config = dict(
    d_model=448,
    experts_per_token=3,
    activation='swiglu',
    moe_layers=[1, 3, 5, 7],
    routed_scale=5.66,
    lr_router=0.000888,
    optimizer='adamw',
    lr=0.000733,
    beta1=0.9,
    beta2=0.98,
    dataset='wikipedia_en',
)
Below are experts of layer 3 (counted from 0) of a mixture-of-experts language model. Rows are named router (the router's row for the expert), gate (a neuron's input weights, with its number), up (a neuron's input weights, with its number), down (a neuron's output weights, with its number) and show model dimensions 256-287. Each number is 128 + 32 x the weight over its row's rms, rounded and kept within 0 to 255. Numbers have three digits each.
After each expert's rows: a language model's description of what the expert responds to; "mostly gets" lists some tokens that are sent to it at least half of the time. This comes from a sample of Wikipedia text that the model never trained on.

# expert 56
router:080163140127096113156118113139161136117117131091106080153086158117168132086159075138153098168131
gate0:123123101114073096159156217142120159100181112109176113249129118092152135182042147103114148153086
up0:165137189110170207083108068155128106120116119123105148058132139160121155090170091117107080117115
down0:154168142119139176154131145142118107056077149135130101165078117136081198174111136110129086102119
gate1:119144173102115159106174129145218115112148172070064133138131119093101168108108097131123087112151
up1:110083138071071154157069151088184126077145155036080121162123113090108190103151110110147142128145
down1:126086161135120029095125111071175146167117150149113182159099153166152111119107131161192176113168
gate2:151083121215163167138143119080092167135187112124165101110138082094135093121159183127144072165076
up2:173156154180085163170162091058080123122054087101120150110155120153168118080095126088140139145112
down2:163132065120124127117133136122132107088157104147109206135140147127128133063104167124121166123175
It responds to: Determiners and pronouns opening a noun phrase, such as the, The, this, its, these, some, all.
mostly gets: " its", "The", " this", " all", " This", " other"

# expert 42
router:083078156102182103116159133110117154167093188145174157111149103105098119136118172121112153088164
gate0:121078110151091104121168172065105159152105139135123133008138081186146147140056063102091093192133
up0:118160094092081106131110203093127106072172123126125099088123132118105151122174076145086153159136
down0:120133076119088104151106153121130100120094134092143133173136142090126119120147145122071120084157
gate1:151106119200119150129109101180160159188174108175107120141065112162118147145165145149125115107148
up1:131102159128207188145104122150141135102109146128097113141147089192169084119193136133114101114123
down1:140204217193141151151134156147151122181153132151073107192143114126159149159098127117122127195130
gate2:144127119146071116163153110111108131161153212155159122171063132135100073111143131150099188163087
up2:130146166154124090134078158145128163177115104137133150097131152186141166096069154135149078145103
down2:118048108144100173083121089068146123149131186153167113087168136113120188088137156159114114069128
It responds to: Single digits in sports statistics, election figures and years, plus Greek and Cyrillic letters and Moscow, Baku, Azerbaijan.
mostly gets: "о", " Moscow", " Baku", "ς", " Azerbaijan", "ρ"

# expert 36
router:108101134154116137140154148108116164165174131128125074114175137110165125119180168159143148121183
gate0:102123113116129090118133096125127178152117123153064154136150090159115107073173155140157129131143
up0:120170134113110160089121079143136072116081144122082107165119102169099107056111132148150130113126
down0:112111174092142122138159116150138139148129127157115165129146151178136088181100158093145148070132
gate1:121143100083179081140139113100105154146068129087104151126162121147098100142146096105113176116122
up1:173113135125135157100116128138149135130147113217166129147137181118123109096189209106128086206158
down1:131099121133170164130118126183121100118163155162143129123099139138127103127145024151113161115093
gate2:133133095130180154114135173124105119160041137071052186128123109065094105167085136146142052127129
up2:118128122109105097144107120144102145144150152116088150105109113044066108159084119122095083130099
down2:122064137037133096198184159059111139162152100114160147073158094134184093106149170156179150161149
It responds to: Verbs is, was, are, were, be and articles a, an, mostly right after a subject in defining sentences.
mostly gets: " is", " was", " were", " be", " are", " an"

# expert 35
router:113137157152163131036160124116139127144099102111166137109136148110072096105113175194157127098179
gate0:109094118139073140093064112170135099139141120124149089192107193160150126175145104148160135145152
up0:149165170120090120177146066109203134177131110111105148138124151070157106132156138133164106078106
down0:074101160162139149143097163110097118094114073154088101145123100127157103123165113114208113078082
gate1:101123132138114131156132070143093149163142155134148151096137160127173141156139138072106113113127
up1:101099124127139137156146113106147129128116118094191072088088087118157113046158121146158073084072
down1:148153147054105083120141125117092129124087088106123151135140127091140127115112155072118200122110
gate2:180127115162089135177128153099103142095088143147128106163156091157073146150120092116064183114066
up2:101131142179113126178116086058095121117130149043159119201122119141133129134211134137099151147167
down2:093171135178113136119160083133108135143059153094155150106145192052162165147108166128196131113142
It responds to: Digits right after a decimal point or space inside numbers, such as 2.0, 3.5/5, 0.061, and spaces within large figures and percentages.
mostly gets: "ensis", " Alabama", " Murphy", " Albanian", " Texas", " Chile"

# expert 21
router:188121157154124164093107135201173101118162161197129057150039102154084116114122125125024105143076
gate0:093068082104244169120149111105122087109116170135061123121075120169098123145139125093152151105105
up0:167143137089122128113153168172079094180130158155161090082134131076114106143105123126096137074219
down0:124142105110026125097139063152120167136118096178172152094168201116189174068081141163135164123143
gate1:153118112076101119130123101082168142140119094124089068152140079146151106076174121141088171122117
up1:116127167110102098119155124133163139151164171106100120100094153119191205124148152160145105091107
down1:154107152114120130105134216199113178138177129122160126106124137139117122159139097118078151119123
gate2:168150132128089175135168153167140094131134117140096129139163137145145115222097067076086088169139
up2:069118142126092151081104168159130129126090116192095112128146128119148148214134100127102100148111
down2:093117093104097151145127130102061090113149140144097108120159084157173140149145100111135125109106
It responds to: Word-internal fragments after an initial piece, often Latin-derived roots like iss, transl, bapt, as in fissure, baptized, crisscrossed.
mostly gets: " bus", " dis", " cl", " rel", " Cap", "erv"

# expert 39
router:084092128084147072062138103101130154158087143136164154114161126086077097118080170145168138051134
gate0:086132140109161095136144152135134079146148184139069152130139114179120115078117180166144163104169
up0:136169109163126119118175151095140036150177208117059163115148134125159141123083172139078113092134
down0:109147115146112152157144126116149177105117095077163142175079109106128105131070150186150132101079
gate1:095117150068100131188121131129147170171143081122136106153132074153157098131132154153108162092125
up1:152137128156157127159137120097164135125149123166152139165158118118180133130115183128082126122144
down1:137122155182104157110095154111099128150210062126099139123145149094119142136198122104153076129129
gate2:148151146111124188126112155158133125131131091206121111108153135153111088132085129120092097106105
up2:101126202160151147166149119080122171133084135147096133112131162114142173082141119173116096115153
down2:122101082132117152098099120172143141175118127111175156145143147144159165149113151119078082090090
It responds to: Digits of days and years in dates, especially inside tables of episodes or people, like January 21, 1954, 2016.
mostly gets: " Brooklyn", " Franklin", " accident", " Boston", " Kentucky", " Manhattan"

# expert 47
router:100099126110190121069094093132150124150086157170171161129126146068087117148113189189176150100183
gate0:141115133138186100146142144086120126061107108092081144153085138146140171095103086097089151128150
up0:155147154114110087108173100095189173178155150062138155106122082134125125111120189227132052165050
down0:123158162132093205098111134170134164174160132158131119092178135149152098142119158111146169124081
gate1:089135097174168155102138166127157120157111161163099134147108078062122176072145147091106194157145
up1:149114139135037160106123117082075129065165086090138107153163167145169128130159093141097158129149
down1:111077186152192197095141205159197080096126098126106131142106099138128146147177186159109082153101
gate2:105099081146108136178113149133153138133083122117180092169134084109069078174168123109108172113116
up2:142112126130112145163171130070151096136164087213122090142077135185140136094132092130109096159154
down2:071112115149139104156162117105099080146071166128118122077161083160129112065080124043189083162163
It responds to: No single theme: pipes in wiki links and ASCII diagrams, surname pieces like -owski, team names like Warriors, Giants.
mostly gets: " Warriors", " BBC", " Campbell", " comic", " Horror", " Machine"

# expert 63
router:078065135117160092094138118086148148142099144119174164135174116088106094139106148124185143103184
gate0:144132194106125150161122159118154143132086141106132078153120176073091091113136148108162136129075
up0:112095176136087086125139167068167100123130066158106120144186130102120124125140169129142138151184
down0:086129152161131185140093151136126189141146045098105111163160104082103120110174137091147112142109
gate1:143115133053138051079115131183146102100111130096127160100070176131096122111105091178134080099109
up1:107110131113094072129106143111178094133130212052105095154090164123108149114080101135128115138123
down1:161095108157143131122147104138076157147096170122124157121099164129129191160069076200146132158149
gate2:150160147089110102136169189133099156186163117201140071120101091148118083120151154131123110073145
up2:121160161123118179133149105107117140120082077105148135108078150134138063155147094132141154089112
down2:137098180136125132081136134156113102132113087164103149117128105079082119062144114172128143131190
It responds to: Last digits of years and numbers in tables and schedules, month names like August, and stray byte-order bytes.
mostly gets: " officials", " FW", " mother", " students", " soldiers", " August"

# expert 26
router:071107048079180123181115196166125125206092107090131196086119113155076061159127096105125168110165
gate0:195093095138117117089113132123092147077146173097139129120096130179134150158140113128109137098148
up0:128147155079127087154145114140088153155186097131133123148099106113081104144154100103093164137152
down0:151115141108142099147138141102100125127134193112129078164113136185151124127109102130168131168135
gate1:191104147154131132122148100117128179091107148136078121102125223122126118147102165119149092132176
up1:151174167074133056126189126104136153165110117129086110134143138150097163163136090168127102152086
down1:183141111147105158127110133122180144121091111123126188068180089089084122103076170126120118127094
gate2:097165109213121113135055145133156126155125151114115127104057159141162116172086121117154135102117
up2:128106158145104171112137153139131112136124094112172091147065102106079132105135141131145190153177
down2:168121160102187114123133162094120096101123118119098084155083132129155116179118139072062093157111
It responds to: Pipes, arrows, colons, semicolons and digits in footballer infobox career lists and season tables, such as 2007: → Cleveland, (loan), Apps.
mostly gets: " →", "–:", "Gls", ".:", "):", "\":"

# expert 22
router:117097129073119103038137075112146151138109150127178153161137157102100111136104201141171131116183
gate0:131128150099113133141096151132162090136098168052097102148036073140087147119099071145107147135074
up0:132153157179135172134131185076138164171081034111143119134114093133098085161096128093158130126084
down0:132164150164169060100122069136148138075125154190063167140127164141073125176145194193145108110180
gate1:125179068134115115108105145111090063119106169086099104125074073102106121162077080078104128121126
up1:159148169149124142107099100134080079125130148172113100147092166138101077092118186087159106141137
down1:105098152126133138152109080112092143178181130174137091146136165144175125143123217148091178108127
gate2:140162090101023122147127105123161192073135200159157140098130144048211152092140091102088114176073
up2:184174117145136141187188135089165152128153081163133200078173081104159130114155102118155151172103
down2:157113147179130122129133119171161144090054128079139152101125072163100151130132095092167101100166
It responds to: Spaces, digits and commas in the middle of long numbers, dates and percentages, especially election result tables and years like 1954.
mostly gets: "ง", " Creek", " Bridge", " Craig", " Labour", " Islands"

# expert 0
router:093179131175093165144127117123162124118119108153079069142120174101131186100161115173141108132112
gate0:154100177071140168156090159101145110130124077124179128145074090139122111159120120118149082169093
up0:133124122108113154124075158101180121112149048138119122123097112130138130124144119184160131137113
down0:173132097083141144094169097116205133134129099213177170126154151106135150108082075081204116062173
gate1:137163147086139136105109123132090149138151111082094154140137180111134104128119148066148159148113
up1:138161109115154136071105102189112126123140102095120103119109170108142149173124157080144134125132
down1:135116106108198188172165088062124096109135087172112134120118166106124151095090117072104147099122
gate2:123036098120183138164079180152105176108071060148138125116087109143130137160158158097107127078151
up2:114083078151153080103078097115108181113061084132160090118077145123178108119165178142128153076152
down2:145102106109129118086121166172144170106129109118115134130127127141167108137131109156196101102147
It responds to: Numerals, quantifiers and common adjectives before a noun, such as two, first, several, most, new, small.
mostly gets: " two", " one", " more", " new", " three", " some"

# expert 30
router:074087164131166116071146116122143135172099135119155178149126130113099094125128179122161137127201
gate0:134158084128051145111093092101096152122167214115131148143083163103138144163127093136091151112086
up0:132129157139065126139176145070039093098168194155126092094128079124100116069207085064136136177082
down0:083119131113129125063164212145133116159154081103137148195059127096120201120145126118153067124138
gate1:145146207187132112126160134087150086085150154122094147105098109137125121099199101164126162116151
up1:128098142042136166135131113143077138218129072147124098173146144104174150113151119157151153081107
down1:090148169047114148099133138114093087134137052134143108158165126165150143140140114097146116136100
gate2:128126063127101186129114123116075145131165150131094059148141184107159134132126114115112115123135
up2:071136145130191157091100123099091094115071135103105134160178132091084126106091129147105106115204
down2:134159186061139132225110118111060145082146109085108169100144122180155067096154112090172080174131
It responds to: Spaces before road numbers after Interstate or Route, year digits, and line breaks closing table rows in election results.
mostly gets: " boundary", " operations", " agreement", " Studies", "ร", " Tobago"

# expert 33
router:083108136088159083103116052112133159155132141139192173141147108075097109123113170122200127125134
gate0:073110093178108127168097125108102153120132121067180137145061163099135129090087096142098158126148
up0:113105130152084092156076076082120121119137127099193095118123156175148140155147093106087173153152
down0:156141143125138206101081084111085078153160126143131108103145116145093132137130163110117154125047
gate1:171129121150072091136099173162113133124143109106135084132162181119137153106107150193109074157144
up1:123114167162166135089150179125126126072104151152126142157163119153078145123068170118124124096135
down1:136118117106148161193121124109138130158162120153158075121138143131139145024166111077094087182162
gate2:130104122153120155155146075164128190138120084082036142208118113127131114166119186059108165136135
up2:122083124148157163078103126153157168118125086150149098084151141131124096121148174105141133122109
down2:136110121163169068091143113133164133127151098080125177116084164149125093189149128188193092115148
It responds to: Items in semicolon-separated sports result strings (W; L; D), race entries, and digits in years and table numbers.
mostly gets: " industry", "endment", " Agency", " Crime", " Rome", " Formula"

# expert 9
router:139084085134191130089118113105120102103163114115130099163145115093059150145116141097116107130153
gate0:225146174150047124073179109108124089158145199139119143094114183098097062136099091141160128128109
up0:089099104146168106117119173153141076118126131125127153109103090138150132094177103117088152139132
down0:201150166107083164054058123073101128145169159121150064111111125164103127184129171174142138144093
gate1:094152178173181136096171088139162105149121154132159104121134108076116105099137104145164150118127
up1:137108135039089095122110139212108150158111147119129169151126152156105136123154153115081135154090
down1:178085128139185139177168113076156088114110077096102135158120110171107149149071117152154134143167
gate2:135058115150147165126111135151172116099103074178126156110158097139153158082068124106148106130169
up2:168140105171142110128146092125176144144174102132132121132152129205110132113094104135106131106124
down2:135173109128136138146088102170115099128075124115101140090131169157113141134128166084083079130128
It responds to: Word pieces inside South Asian personal and place names, often film or song credits, like Kap-oor, Bh-ojpur, Raj, Singh.
mostly gets: "pur", " Bh", " Raj", "்", "orthy", " Sri"